{"n_experts": 32, "d_shared_expert": 256, "routed_scale": 1.5, "router_z_loss": 0.001, "tie_word_embeddings": false, "beta1": 0.95, "batch_tokens": [16384, 32768], "max_seq_len": 256, "max_steps": 10360}
Below are experts of layer 8 (counted from 0) of a mixture-of-experts language model. Rows are named up (a neuron's input weights, with its number) and show model dimensions 0-255. Each number is 128 + 32 x the weight over its row's rms, rounded and kept within 0 to 255. Numbers have three digits each.
Before each expert's rows: a language model's description of what the expert responds to. This comes from a sample of Wikipedia text that the model never trained on.

# expert 16
Line breaks and hyphens. Line breaks ending table rows and list items, section-heading equals signs, and hyphens joining compound words, such as visa-exempt, tit-for-tat.
up1:120061132087092137100140119125133067087178167172121143097143082121103112106144081152135177117085105087128167108128159090133152168111099102062133054145143139158152122095212170120111106092125134095179151138151125161090081099080126143155170174104132076103112165133101125095075130090123131129145117135055174105119102136129136152114102115109135139161097114125116124182120183122090162134083125168125122143162143166138100121108120102170072137138112111231165164134133140132201153084156126143083158104184209065118127150106127141205131131085149146110106148134087071090082111156067101108172170096138146169136068166120120090139009141158116152176159188097124117102144096116073138160148103132100136107149093105103122150168101119125144116088140176113113160090120115160083159108133135
up2:122063136098140164046058118180153135199123143111105159130145142201108177182160166152112138127116125100189112094099164156156143141114126095087093166136110131132079120162116171105110104135129127146113148108108125129123113169106096132140109196055113120124143142152162134092141182078114104098159107086159138152095171116107141119141143148204136163132106129144117127169124116072153076125118142186148116185194110048097091150114140057106093134124124104095127097157126119120132151079121084111080136197116092112129097104155121200195174085085102152082122180097163185123145164164150101097065204131113089110161130095142133110117156071150084167132122123161167170094176108131181138115111135146159117155113121160147061099099135127122130125106159141180157120099183144065162181115124149
up3:215100129127159108170173125173159111124163148118142117142162115090169153124114055135172122157088142110104064102099167138103082124137090123112129118118117132161093057095110175104078141078116091082156132136138136184156126126112131119163143114144147141128168157118123091157187052125114132123095107142110174092088153152146140114143169110156107128141116068103185142132112180063145183147163198119147099185073069102150131106179084103111164113103134106121155097138184140172107131139124110093077104106204131097100138115190100165098066107202089144124101168138109156114160130111125059121111109195190134102151102130089189109089154161067148137133140074120163103134117117096115117149139140173134131195131159092174117189163160130086144099113166117120143173171142096140135123085077084
up4:195127172145099176110109079112109162123166098049130138105108127136142168126108160138124124125061127180083168132120146096095146158142097151082104105117084139101143093121151099176197116087165080120160172067162116155080096115118137184088086141101103138142152115134102183105130177135185102145121121163189114124113098090123111135120091073101087178122148103177094135133080120145219173120120151143120142093162105161123163164138129079128138099122132108130131123083073145118169136116099148127163161171086082134155105102151138139086118058140145144177137119126080121148139137119081087179093094087099134156058187132078188090103128161119093122116071159111054098145087084121142165126109091186106106113111116140137107173054175120154142144122160206067104119150166125119089154144126083
up5:179106108146098064172100105166175064111098113119143097113117124158172187177085141150156156186130071158141162087158130107068160109103135143156118051144151198082143112146148101174087112146120116075122149129145137128102107152102161110149117146100106129146158106142129070096103076148139079147158103126106094166099074101153130103135120088150175122096160158096089171127085129112082129080187091118250116133157083079137161115107123129096138159120083088094175062115074142088136128116110143106183121097156135126140171158171106074136158150134089130070151085135138165192139106146110093149184186137117158119162123091146119099143176162153132102130131144110076157125161112116111149093132094137105160125138167175178118092080145133064124151139168124110211093165191146129115097122128101
up6:081181139162140120183104056127134111203148059136131127132129182116135096153131162105119084109141076101094120156111121096146127136073121146179110110068081189162184154144096173140134096101101129151123122157145174155148102134132079113112153093161135098152166131123111140132166154083188110076167140144126094135151140141193124040147142148099129146101114176123089092141102140109137162169115135137107130140088133116139137148079150093121115127139109038145188175103102125171127125149101101198147179158117083148123222172100130145165078148208166109132138077152115168125145079118101081126189159097108136111110110161158118116110156102100110150188182172050140152115129116116142127160148138109086165154134127207097100152179125114094114091135144160112179130175076167133158162181126157
up7:117155090122144109104092166199157084161137151095089095076163159124126129147167166121141144128144134112075088190105125161109220106126168135144104097134153122142089103146142158147094110053129183147139191119132174150096082129095168051136139155159197109173122098101129109108172108118153120147148115137140137106080134167129101196123057088159110131095113097081154209122213107116136071145111189092085144142092064124145122122145166090136155136167091126086203151134150113136149129162124121179184158166171133141156128113105067136133125160138113115158158096083097112165112148138139068143123176113084149080119110147104160128124159098139097136131199110118131144101150187143079108121159134127185196180118129172150152156132117160098135129095179136132122126162205112166187122157132128
up8:120143121152111097116094120113187094135130093089157177118110097121099135099114123146133146134176114196103065135228095087125123144095166087118093086154094116143160137121161147133112118153113153120157138134120123168159133115192118127150116195109122059130123090168162124117092111159139141123146117178126193148172141163138211129083150112102119111119131193113117165118150117125153189098104163082123188127158141126130095098151174136122141168096155096133136095131125141161049173123105134112133098155141090115105125114116161080084117164154130143108081109120075173111115117156065084130168121185091072117158129132209177103095128168107059183101109051082138144096106101121119116191123162136113147118021205145102140149123112134167126104142068140139132106145082159082178088161150185
up9:105056109122095115141161147179072116157158151172180134137244156107072122108150142150108117117167096106131148146147157126132106166115109113138157116193156088149138100142150149109170150089089151113095155188170158178116130092161149106099102161138143082090163136086129086180087156135176111152118173106068086124122099132143132205143092103149107102127144096124089191087153115119158107164108104062148125121100141158152146131088120122125118165142120088110162151123111104138089045108104175119118147057154132181121160141118090167111134127127111115090131138132102117125148096165179181134066170168102161094109115146174128144159131148126148087128114146166137137084148150169103121155149089155038154044107201090113147133083079181138076120080083137098107102079145087070102178119139128
up10:097162117171128139101115091089149168125183112108235104100148135133130054098126090136067096120201099135182169121110134159143087122102131136146118085104081203140154125129098079092149107135093110141100114143176121122120126144065163118097113124195081133129144099149128120092139084131109071181127089115125199143105141090122179099172090071166103182137120128163105166119089226127140145141102109090184191172108125101172097082170091099115144143130182121117125156061195152088160159094152077164137158110184189119136063159147148139132094169122115182135157105165090111202096113124150092141105123150145129115114139100171126132122105091131141112184127141116136129138094072148104099116122180058169091139114155110096131159143151106092140148122147115123133159155151142094148105072126144
up11:203177119153112130154173135132173165124129165131123101128105121145100118155111139139194091068131159165114129077125125162149168128032128135157091130130089146159110141096160109177139141100064066114105109146171130112059109177131178113092135127161120150095124202108162152143163104140182114110126091179083125074165163168151086168089155059091149205108154152160144224142152153137150145161126139186058148109067104115150168149121155099120113147101116120086168138137158140148125142156152076151117135090142135123123133129152103146112148088043141200148136138081149071068146118119116065140142103135193099163108116117095177145052095140127078072170092108128136092109108177091108164125120130104128113121124142112118084077120088127120118117118090127162124144134080120159128127169076105
up12:141160133150159081129137128069137184121112118118095104085180140126115132156112098143176130116112067076167169126095116134159104095111157074098151027115108131152170132134175109155149145137111159139118203168151132156095094081115110149149117101150128135129098183089076124141144107141158108157132132138145120143129176058130102128134156128050113129175132160126112137053175146110148144101081143096136161151100080180201131108159119078178209172101195100055085185136101157146105145105111126076111132100152124142148113174122140138123121088194194141105085088083170120110084079161141107079184103087115135139143108159164130100119124084154166157107127075102156097164127083112174148163148095127107166120159134106115149162144125112153129138060089139097148148102163203093123168164146184
up13:133120082140112130191190074107060139113152098095154085107162154132108113127125082083146139163186121109141115091131090157120142141110127137114146064109139155163140109086123106107090135123091083156114084072195135089114125107155092094138134176116089090092109119110123173125061123131130098086138107106044096110094152116120132123132149117135143192123119111130141118123157128116127112105128184112142198142054129119185159087098114097112149167073171162138181145111141118154141124104132149140181159066110179161188126053080136159126135179157146148130162126114151118179129158105107041132099176156150066101136136087180162128150118134102135175151097098117122190174120105205176100146115129164124138104099095148088092094184088135188135115132172156107129089179071086161058110117166087
up14:075103106138089102108126122088124090134081173129174138185179153156116078106161101112077116158146163111119096155147161106093086079126138138058062100203139165166107154131097127165144096087123104127101156175141094147167179153193129080145111089134126125134094159130140169089069165101128093085111168128100155118083157151135157110112170082054154074140171137116139182103105172148161112071131164100115091175127166123096170206101094122104192142108086137187133155158108077122096084151138113133075103148150142058102134179107173159148105135157166128098140124163178126143128085177186093158148143127149120129123185101143136103088104101141142164121143140150070131127131134124158106113156145093094146120092192103117130125152144126073111084117087063096093152126177113092177095067103107
up15:145163103152071168151135192094120137168159135145105103100162094101114111150120160147117130147142132147146127118101149121117163139069146105128136101121125095134130118178096139081168121108132093162134131157098097107105133148183125139099115060134207068091148176186147121171161175107122086164072083082068152114116145074137092132162125072127139181035154085165097151132186167158162161176162120107137147072115070133131128094156123127127122132112101115145161118193188148122157133122142152078116124171135100064097153119134156153167145128159205144150077098216116146145122133071146138135137202094148092172103118160113129122135127084153127133113107052146106118119144152141163128118184098133047101162064102183151142103124150198128129146133118168072137141139142171154155084108087065
up16:129092157070129130136167051132132136094105131076143132097206122158146150182137131108123083136122094125097159104111136081132076065168162194121125159144103073152103127165187086088121137111091175157091124110167099127118138106137169104094159121110048129200101109105117128148121093111118093158144127091137109090167113150100150101099186049177144136148119208182084149134090198099107134149157138099165087148095159146162112161122107109132208130125088173133164119184181131153116189092110130126109097086204164108136087174118169151121165099177159099134152110165105123095139124115139099102064121152109160100135202129119107127103086150137165087115132143159166117155155137160083059171113124113168142117149103176092161153085093143124133175133072183169148121132100119169108124123135108
up17:107149133109115156142137135131118131116131182144170113142107175164183113129102109175110110095124159115130184081115183142158134090085129114149125154135096137098142126108123150166146153173099069166137163153114123119182122082148108097111174118119108106114138132172174076141098206153097140143102146126120135151170194064163168157135130048125106167065088081099166124113129175124038075051141113106156093053185065132134119128218208158138108149094152140109127168117167158098114167196134115137135163099110134110125103115086120056164143161110124203133115144130151095116070139123054159099124063183101071209144110152109117138157127130160114135101120174127088109121180137126129138155160129126134155153112119075131136130181158125152088104125103152094141119152077095149121110097166133
up18:087163117107122112151149138158114104114196094172118093133145119102111156083116121126175118107189137172109148117108182140137160156119150118113136070194124125106069100172132111149146056141141095122222049128252108164118053134150195122049164118105109095110144200141079140173131127123109112106177123112172129122149104070121075117139086085145135124144111159199132133110082135073201104125094135133151134085079092071188139087140151066082128085162132128139090168101101169131141087105118102104127132092135112100153125168174117141110140138133190164129096081137134146138168133137100130142144151162115135107207132086151116125149119089108130128159154098170121151114133169128086071104164127116117176086131150088130131142129117106149150099110082176156064149098154146129118176127109126
up19:098122128151094106067149100162187163186171197161074145101225132114115128086141113126089083062205089087178124082167115122103126133107102141045128087164125133110144130138131090140136143088151130131130123202165142129087127132086136149154184053117122124070131146081078091100149126140129156100152115131096100110172164085088144118147167141091131115142115135143140096114142127049098182100112138103089159138133171135158155088124135088181194133111151185093157120125132150130139112109122139158148180080165086119156154117139123124118108113082124095079107124061168134088095059114097129114153113082055077207165123149093162137111140133141151097088090154133139108179123118129120188134113107152189101128128119185178148163156096106112151086115103203119144151160164130160137126125114141
up20:149153115089153141128110161054156162118096108104127067108152120197074136102183098180116156096124119182093053117137101151124102129121147138137134100128158117110062136063161050143175117097082134101176115124130058116121138127179097124147130114102126122145094100197142137079090074093141112159130124109110188099144166160129112131080138099122070111122154132139128102137118126118171118220136105078170113125148141169082099122092113144148110140079173127098170107103148111160126166124123175138114110077099101118112127092116100131119113083110112106039133083110142180110176173125102128142128131205157146102170110130150108175113107212089166117147184113082134085074130159140152143126050159125182115066126165171086098155110063076166120139152121114170106177121130103117099088098148157
up21:156192091121120139121092082131119156156126184096102174099142142134116074150147145152187108142084159132111114148088106164125081120131138166163215174120127129095184174114053070173102164131123158101129100094186159229087077127150164120098102130132118143114103127114068132059205177206162118158163126084095129101156108086175147158156121104162163148121079117145109111167121141155123088114104155034104142108123116120149089076095139182099125156089108149158144146127084185073097134145098134110137134152117134126134139142119091130099182205118115139157118107147152109158146083138111112153092159070127114089156092119112143188070139143088115148133154154166049164066129121136148122109118083088125120170111138145119090109148111118146104081161134123126140129114059114143084137137128061
up22:131151115141115095126162117136109146156140184138205083138175203113162119167117126181108085123145148150098190127108126109100126121081158139083179062102086127097115127144085141173116104155156100040172082167139161145066164159090126156198086171106076104102140166088075117098122154132147126162126137129130124143093127138106193135148123155117142132084159111128061101139134097121235122109086125121096129135154114107107049158173155164114131149152083124074104079114101113182110141106117099152113165103149134181144143165137134105153115088070150097107063194125214136119130079112149108143112183125117142139195082132125096167137195130094113131122113139193121167107120135089196109162133128154122126161077129101077133114101124093133162095097117095162151187165105108121166135136139103
up23:135160160109143172115083082154137139133164132038059098178118132103125112086152166094114127155172140092147093088110068118061201133171108196172161119169113162142087069122197083193062102090113118107139124172131079111131097146160139122164108115142111078165147046108136175169155162117155096124099196126133090127128092101133128095099121114115090178117155140154094104099144145102062121120072173192140124131145080143114150152176165110105155127122087188151149140098173187126194172177139132128153123126111085113084088133139107184130122174112132193125092126119127105068121145123176138094092112122080127166167079065130133098163128101153080124168152093123115093158152086132111127131138106137142127121152101092095151086106129093089114112179141160132133119154123129132141176166119066
up24:077116144106127138118114137143144131163104182076142151079171125154139095152130104193107133125155071128128119133171170126063142094107118124105135136129102099150151141170117063157160097145123074123133152159167125186158060113132139177062152138152127102112107153105179117133127048136126171144164111124062157082135113130110088124136153129167113123154093146053126127168120104085162127143094183152130179102033137144087137139112146150059136139130154138118145149155114204137097135176156123118120125134118113056118169167120090185117148114169099088144095146143120160225151122143175055110096134101093121166145134091112162078136093061125091149130102175099171131125125129181139114076149091109094114104121131154082154172086123164151152163151075112083075109079141137111168097179100217
up25:140151066127082165180141119130124148124165167146120151162107130101119167191111102151150126132116153123151115140125103092130123167082092082140095129155168142114132128106170112131116154123115118159172097102183122110082124150149123135121169139119167070173091109146086121130171091150088124143111148095084109043105168059093072119109132160135125189130174156095159068137079160163139081110208088123139150135124144108085134166142052155065181223090093129147166127150106122118084125130078127087179125140162126159066074097106187157175111174143158170109074066078160112104104097081170106110117120169137117122093111142132136162165121110088103152151158076188102111147149132109093084147104087134152124133104127216123129100052164104154132145147145111173121116175112121125155061099148129
up26:138066130081124214069100170101161085131105138163163160076122093124095131121104139159191134159148156151154098163112097107101091161053128088114151121163062118136183127156112018090131129101145102097090150126184119040178140120143116106152059082142081129143094154131162139064105101153157116150145118210114153092117140108113142079103156108112138133193098124115121165111098093078135102121125106095114090112077118126120126138093117111156145143175142186086144082093118112161126219153152130165131137161114061110074163153060144116063132085123130129145113114135079194157113154128120115121137134113119109125145128084135130102113130151081172174133169156182103161139163124173148114121070119128151134141111189133127094112162172130164158123134165116106145130097040130142103115109163106
up27:098154166128076117170127099124093132116136140068154143097155133131145080188221153116090190177133166119148106135118163115166122128119186155129134114184125140158126148162076185101170129101059125131144118169142114150138069121100106103099126106137063083108118179151122137165102150118183138144189096159118132133145089182127136105196200113125168130187111131159137115083119121078153159096128101150136101192165136189149136144087091162129111178136110124167102091072130164099101131079151142117057062142092157103106097170116136103151182163114140146139135107143100097102102049130096146119097094138131113148150175090133091100139101176118082179141072126126140186180115117136081120112125148053154110109131105144192155141162163149140202132184085154088104088108141152141101128108069144
up28:129148077088071150111118169065127127119084108193184141122072138115155140189081126118163094045145150170157099067091138151093085127153229137146172165095152169163151169158075120135186108106126148103135102112151128150146074085187144149091137082111159143154135088148096111039147105106142156135158128159092118167098151105096096173110165106141128153092084165125125141192161142154176160111187084080132155166143173170130116153109150101174137146147136136108171134096156091166113143108135152147124118082119109184166155189130161081152132116152157160156141103139140127144117057157088100116116132123136116159135139072124107180163114148108130135146064081112078110100156183116093157138117140091134112106138088153077119151109145159120186126186204085149103081114125140156157157170113129
up29:128095132149148122106115112152139136166108188126154138156101128133191110112202056130141145105180179089138129162122204111118127119136141138107171124169206090145128170132132152154166123142142168138097073153149136131125117084141143110159122098157148127107134092091092097144128113103092156082139129177157162149134148102115136078132159164094124133168134099090085199161133100030142164079115125142129058070119091099129064126088092077124059120109130147046147144142142106153145125092165090076105136133146081061124120109158137153136164097144065157162154095108153168152089104135186132152069110127149173136113136099118173098071193112102093098168160108126107128081131097125120058105173129108151144108134127131138073109051128113135077084123067116110135118159177065112084099105078162
up30:132080144144093140147096142107118119168195097120109088167137154174094197154115139138136114082167138084158077105083126130149129137139144058147149100170141112122147135087146126165106145097165118124128122107078148126104085083107101132092181157139110117094147072132091153123142163188170132144140135194141111108121092148123113155067127064092131112113082134152162116080156145124120201175090148095158162120056125076129140121181113126111137134079103123078129143158209121145151128172100164105111099136172130061102168112101125140154106100061141078128077094102141105120137080094122039130173097165105151105104083101145070130104163100120175094156103144092163167176126100143177068143075126099148098124061169179117133124109167066170135151113179100152113147161157189076146131107130072
up31:117206118083175125119112162081076133141110209142055112158100136098117156124119168170171052123068173156156123155091123120147097087149121145142105122190135134054141137140102127090089105076090133128157114130180108178094160102120135120134175142099113135141116174183138119133042088122142168126128148078119052100156131161087113112061147081111197158162136184134153097112117148058151087122139160101127151120116133103119151080038141156097098107112104107094128118099127152165144169140111155110168190135131177078118158141161117177204100137058123080122136091134125134099193083162112189073138127119151072087160156106147126129119176147088098103118134145096122130104164116089111114150166097137083096144125131155134164133139180090139172145137115126068125107152117113158114168142150138
up32:164102123104166145181156156107167085141133108121161167105085120084149074124123114126125131116117058138123123133136148087100109097113135063119188097082146151182104150129103131109137148133133101145179077123083142109087105127176159129136129094095121114149140118156112092116137091131086075164155171062082119174113100111139095147166151149143134132123067170172175102119155084162137137179119139165188160135110137154135176109135090152098169143140037128110144148110123098146133147149091152106104140114141149059098165145136108153126228178137129172104161120153147117126188150167063172094083058141089101162102092039146129186091135134078172180143162163117124128068133105121163178154173096097143111091094134158098121064116116114111118088208088135131174152158128205140134150121178103
up33:146110119064082124116109112128068162023152095063147127180140114162148141159137144164170088187130125155135097124110094143118073106123200100168133137116098111185161204124152069110110118142138177139161174156095070117151093144129115153091077095112110125138146149052138140109128073137147164159147157110132083160132150159086116148083052092107105111096132143105182086114120159159135054122204133132152084160101114116152054088136138136151144136149109093159167118153190140129103112158162145116136177131113101066160100161106121075140058149133064126188146097125121109115146082122146147164120118146145143123109129138107121145180138110142079064124132076200147161144082179171140142164131076145147133100075188142144163098118140128089128131158140142117076134097118134196120120149097145
up34:185056123143168143110099086152142089179156091097099141145160154114177163114150132138148171059107113114116125089160181117175062122063099128119096078090104151167108126140150181106189173108155157188193143132133143123137084147166102134147163099120142107121156204118135134175166114122129173128061157122090118164122102105134188096085184074120132118140135186118132130072105181111092127139142139183107194150176132145149103088130151121169098162110094155142153087148116106122156126143217128159137106132122176094161085149121145134190090122103117169089151154110146129091161121126112130143134104066073136137124132128151148113142155129120099203147102117143207125135229158141178148157126073131116130161166083163079138184093192173107149138095095085138097116125122125113091129130158133
up35:113139103217139185148166107129146133122074148128151141094148085163079109109077093136108139172095145130119107120152131130142189158084131150114114113136185081073113133147140136131147125128133132096131138114061159079164092104150145125110078142153124071117092123157104135144152206132153165061098214190120152137162173098175126130108144121177152175140096132135171085115121145019140134142100132139148129112068151111098121180209076096126206122130067104115156140145114129133128134156132137064085111155131135147157128136171102054141146072127104091084135087161180088071082146088158163125110102068152135202157169067109084116161145115180140091134119134146094140118132115087102125126128156117140123127072088123116149104129103127088144125136136131109145074167149046172115102087114147
up36:162113177056096143129137144104115173135095119154144101104103147077091148164098080145102112159155103091143116105115117144144170082139090108132196100137145148101099157112073132119152101157170159146136125108140188113076095154114113180182086159211090132138143091132108090107157105109113085107160148171141121133120110164162165136080080115193053107156152133114091127151153067118129140087165064166179115158173179177187150163137109118187162044146132091118165081175205109101181135129174144156103175135110114144142189174165173151186181103109145114106159134105141118092126118078122094098169074099132106158137177200147103118130173125081110135112125133135171142153122097143129164148116123118157147133127096138157100103113126105161089124125132112142132035102101118129154127109216123
up37:124153132110144207114186114182127149203123118122172134138118177112106160124159114112103120131130117116136101119205051113128146097143101192107206157104160119114086086144088095151100150147153142134109156125144117067138150131156114087135160135160162138100138142187141114154088139095173165140180147123127074139137124130095166084139118173095112152150158138108140116082109115172095124153172138098118168171068191080169032110108122113121122145106135078103206126130103079150149104087137163133151135145098071118122143187142175135100157098136100123191083126083114142129074145126183187133131149131115152143141137202142128161098089151201103092093148099161065102130127070155135113102132184101135178068120153066105152112125094137181180160174127082116179077111132087153145150126121145
up38:153126120093173136146108133153065155132105182156097065150061134106151111157108152115119140085184181145134155190119078094151104143121164139180086119129097048112132127117174125163100141114140111151181144103153142108058135155136129102127148156142099119106113120105142166138109146063093118151079143076124114166134161122158088094102135101147151119182120152159060126165150149139079148104150107069126129083142023098130076126083102045155078073141144161092156137113171097112133177147131159153096104118156119156147131077169169135127100121131120130202147131105101072131108101133147070051060135148104152130094126127121116139115156125143165119175134191187107125169122093106085123094179128134114131140120123174157079149136137066053084100140115192123144074119143154091170072141092118
up39:071126100076083121127106160163153130063082083132158148101108123088071112191105099138107115130131115156070106130053184139124139112096121174124076095085151136098101125111125064145186201125129080092135125153082152125131087137130170170105107116125142100156201096164106147154142143135089080081080121099169127149079082191155194095132090176114085188114117134139123140147077131155177157079167126058096181113122144080038112174147123113137133113132151131091135106080147119175116146152130150123124180185131127107110112109117139142085128071095129141106138132149122165211132170090137093133136081111132118111126148114173123117162134136127098141040111095140130177157125130123168120102150123095064148129143104189099168145131122071169217154124110087099117141084119127154116110121129087
up40:140142083080141157159134143126125142140108102101184093093182120101145166149134114126101144062182173162113141140151122105088077094170086164157101120107117112128142061096162130129110126152133125168161121092146159128114049065152115066180134131161168136143182146108139156132175182140148095182126143154124094179141087137142083153078129109121129168137124160103073150075140112102173144154097172098130152107154152146134130109123086106148089139115120106107154131118095131197152123134060105150104140138111144114089207179131157116163070154141128096131124168100171138118130128171083255065105123133102184132099122157081109128107139181105133144151064166119149182177177176072078121079126122116154124093156119114120149100117066083105140110126052108146134103116152087112189098148099152
up41:124124144163086197132118111078197088169108182151162170111123136160128129078087137110122084112140086144134167120122127184089111118096064133131074105105133108163147023090113082108157044127121094132106148180159152124116149135136110139145187090147136141108135086163151160055150158121092146196105143103096159157129142137160122138105137166155083098098165128138102134187126128133118107088140095100161157089161100138161081139161192163092105115162129114091159122104029126184121176123181080196094100123102102131182107121157154148104089126109116107069140121138101154108143148093136175100150090131097203085162093077100185182143116123168147082137144113080111166107121186168075108149096130107163147078122114129131159138171104135187161117110131163142143120108128127123181173143104123
up42:157190160155146169133177150132140138082110095155118125138082162204158124142079136107164173177146124168154144125128141136070053098141116089128151138135128123109102111097096141076133123114120141152131159132130117149093170173096149132097181098101099077100194117183125195172179111139195084149100136096153164198180139178146118091171163129108139096189162146167137167149072194145089091132152158153122130099182179145078083127120147118131151164150127112128131070123174121138137129099154108066114081134092128117129118178107166107129186152173093141105212116148120118156093103159116106114118131058144137107103111137144179125173127147105144157187191156097121117133146135149116089102158094121112188092119098122134101149062142071094108183146126089146155146150126119091168206122199124
up43:125180130088112073150108113157147117109094118156109116136137071141128145153095109117107082147117144121072144159144163175143058081121148079137151120117070091140138148127074089137185178111069112154079177169138100105073154070161151074142124108229172132123136197099088162136135098065188092125155152102074147198121049113131118171122100136147088108117094074120105097093145096121121124076132163081110127084153115120088171118081128073149168158118128127106157120147143160105156109140054167154184098136156136124091124184125124182160148145147120128156145100103141126192127146105158116174084114120125142124179136105049111107081110109128107165106157123157130103131157131066109149141157070141123163120188158104105127095103120135139170106106117150095146081110154124176166164115043095
up44:156136135117166138117074121104149168166143177140173098144131124123122160154167099148145157122089130170121110084095154094138140146120091126128101149196178152097133167153120066135148104093182115145103075140137143139126163078089082124099164152074144154142153132199143065113108155156137063143145104177122139174088095138148131128158142132140168104145120124116109134200138140175103130136143128125128119173141225091106141059147128104175149086188152101113160126094147074118144117052092089098139178070035099170107150108164143073104103173106103151140105094158102137111105117169088136144098133181097135173202142072204177163136201117045078103094169113114111122140135092104165173146142103156065092128139124117132180126138130088163108135141085112128120090173083145117115111122113128
up45:174138136081153104162177158140147173116159119180139137122097120135142096185129069126125098126175053091162128160139163152165104115129144136131139085102060116120105072098091097123087137154099099103152129125176128143131101112061128135157126166104091232119171162153172113152193119149124147090056161054135111181191175152142152077115184117177188157125150110136085130107180146084082133151131132100175104157172144078085148075128093114142130185144086123198149084084121117082124133107160096069068130124101112148119199093125104138126139136147129172155109110077122133165097126176105168085130093130083135114143110147127117114141199128087119154149180114158143133101161088134097090131136172102147116149129114127146105160114130128144144195184138092173124151197100176136092120108097115
up46:136096176140142139147095069155185131166086082134099169120138131091095177157129115131060185156116139131134131144143149119105136165154196136099150106118141146094168098166159133106100137097147080141161137156127141130165093093148125131168085122118181237163117095190094199170165138083111134167095120125117177090141068178135122156135075105136137129157138045154095188149140113152121162150071104074154195171149165065088115118124137099132098112106142146137162131163075130111134145104165084128064169155116095112132153118155077078097098142130129110086117095127115109088129116098085147090097103074121115126178078095111158116139112156107113115117188116163157143142173130122087176144151143134073100226115162190184127097105132134125127118181128127137110088135109128167140158084066181
up47:115164144155169188104009128085070129105093132137099135129087126126143118093016128145152137139150145112129131090158085113144126144099179117110082088120125126161199122136068126147143159133117112108156124064114176154158097146098114091128153135101140146162092127136140141119150176103118136094169111108077130120075166131118072101113101063125112127077163105113146132139064111118141174123084104150113076071072092121102154167128104089124083119165176140089160103111167051156052130150116198148139141087107100098088131132139131200106061126098113163162159103105199112125079133191143111095159135118177173093109114119164102138091144131043102118068091115099136138107154120113087125117174142097186143157082135134099114111089103126166151118164149129140104131091117093173114103144116165
up48:150096079127108147130180099115113096149163121131212158114179129132074095158098196157180151106112164087174073069034132139215151100096117163126113108099134108147151122129127075097106149147099097083114162111200167137098116153107143127124130117120152108152117162126077122158145151094125122126072164119079120144145155136113061138163124081120124116157086145170124098114154100103090092121163123145027165174127184093132114106106079147126126119166161167106097145135151090174182096126110065108104156184101145110138083160155151057112074083087114043110100164139134060083163132136101145108113123156124136132091107125156185135136140141179071142125098082170120144101164111176162193124111110140135085076103149147126102126104154162131117171154127137107103100105173111079108117094145140
up49:115123133178113160102153103178170167099103136120114088089188104163200149138159156089124058165117097147123109130158062115126114090112155100071059118132171123148141097116145110130127133138047125089078128169049091109162123085109090098163064140101126131127115172160082081127114131169131087125144115163159174109178117109150091163137093106151090123060136079128139157169146140116176102136172167074157146116198169152136093070200076093123168138148148149109116131157120133097145134086109126124125097149137115137165113123132122120154145069116115190190215138099124156087124110167128119109139148096080138189125089152126144074116135085143114127100126075065175164138197148123080101117158157141174067149120122153110172138117108135105139116140106170132122131104161184181124080097074153
up50:190140170134093190115144119109101144143156161133153111180123144065156077196152116135136089089135148121158150144140203073119148120162078101139166143127156147099122169141080152163095135079117149106190131146143140138092202139123158124162167152109157163127160151096136121131140091082122120143069153085118113133099178151136110157124114138081112171118164134151081152109113114084119130142043090146136072102042066124155134145154105074119168108118144183106125107170127165099144117196130070156088153125106172106121177087089130125155159068126114165158159090097168122159113078026119088078071063132091110146125094153077116103121150084145141139181131088088141114181106151125128141191094109131203123133119148183073132169133170108119123109102156099093142163155111121138146128128152092
up51:082088157125107094114160140165143139171133111184077088131198153160054128143124094122157150132114150153059174063143137141096103181074130118092117153139153110201119039134119147110098117116205122121175095162149123112172162149079103136176080161160123116110161129130139128148113108145077093100084139090127169105171135066145129141156164129161170115176160099088068138116099154102109126153066180097152225137051158154154156103154119070166175105145193104151144167123144137139111161075117131116123156149084097150157153164116145146161118152154097097126116119173076135158080133137152069073142106092097113132108098101108155127109178151080126194181151133151124136119137118122167098120160069120120120138170107148135135119081073131123115104137083158162180125127204103123131094143133156
up52:157147095163123069096135166174101119099166099143118095063214119108169156126124148078157105092103071117172162151096139132083092123111098160147096145134059119164129125155150148157096126147081161095097150254153128146116146113152164195119110137102092152145123149195095134125157095087107064144107130181126141109170109122121132129076161085085119126110143128120124144119157090065122074071163149168241155101135114127126160132109080144150137149120134127102123159102155099110161110105140100116194140164131127149164093099147111080163153096117146180172148086114165068088133141115174158172177137149115115181105103131167098118104118145119127135208147123186142121217157165170085097104085122108144167140147159167130150139170185129105149081126128093078114150138160121146128122156127109
up53:099119094095185147111153094182127156146133154148153124145198153149141110100111124117085162102115171090142133137189141181173076133124128143114100100103105113154177132081114124099126144121106159113116157095165105111211093046110147156135077186074160124098157145075119138204155110104143099159136154133109160107160080118110127151085103178109127214147070170108118129158182116166121190159126143123158149206174114139116164112143141093061169117075126078212129138111176155157174119133080121149152121124097140100110106097105126119145102110168129100134138129197178147116128135106182132067130086121089102158068146107104158159088095129112092185147099152096162096150153152111114178075160103074112172155110123134051156128083068140141161073136128100140119154102087085140102127137149118
up54:162129131162090126179104144106193231069142134113128103101132185144165183171102135172133080107119058093137107075111135148151073140110146171127159063126144124154139142099116063139167150105077177129121143147117157141122093106084106122103169155095171104133130101123093123145126123092090098066145181143113102156156147092157154142128106155164089136100104116097117188146153151176148206175094153150140115156158109158116129160066166104108137093209104139144165176148093129093121101092086124078119163091125141180144162159075137126107098120086139142145093037131183125118099123169113086064139163157140153147107104168135189107145110064122079185140155109126159100130153105147096158079127118166156132127171134073117149126096150103182104140195145117115124088148055151097139123103104113
up55:095099095124128073110073032108095129130156163154121139128154131077152134101166142073114121074140121195124137137130087103147133092080142123135130084134079210076098139090124139154103129140120167132094088158134167181160156093122136159137134187173108120122122100115155090092161179187110101146150058101134152157125092147101194098179125094132139123157108093125113143133096123148181132083135155103134180110155188138142126136177135120122105187106131115130189144167098127119191085150101162154089124048090151172147145125068108123152175137093123124150134094154095131154207104151120140125182059135080177148100122102147125122117121101183154129133161115099095190166099097089142067166113092114132142107080095095159148091113162111175154101151108074135098177084148172100189125136098189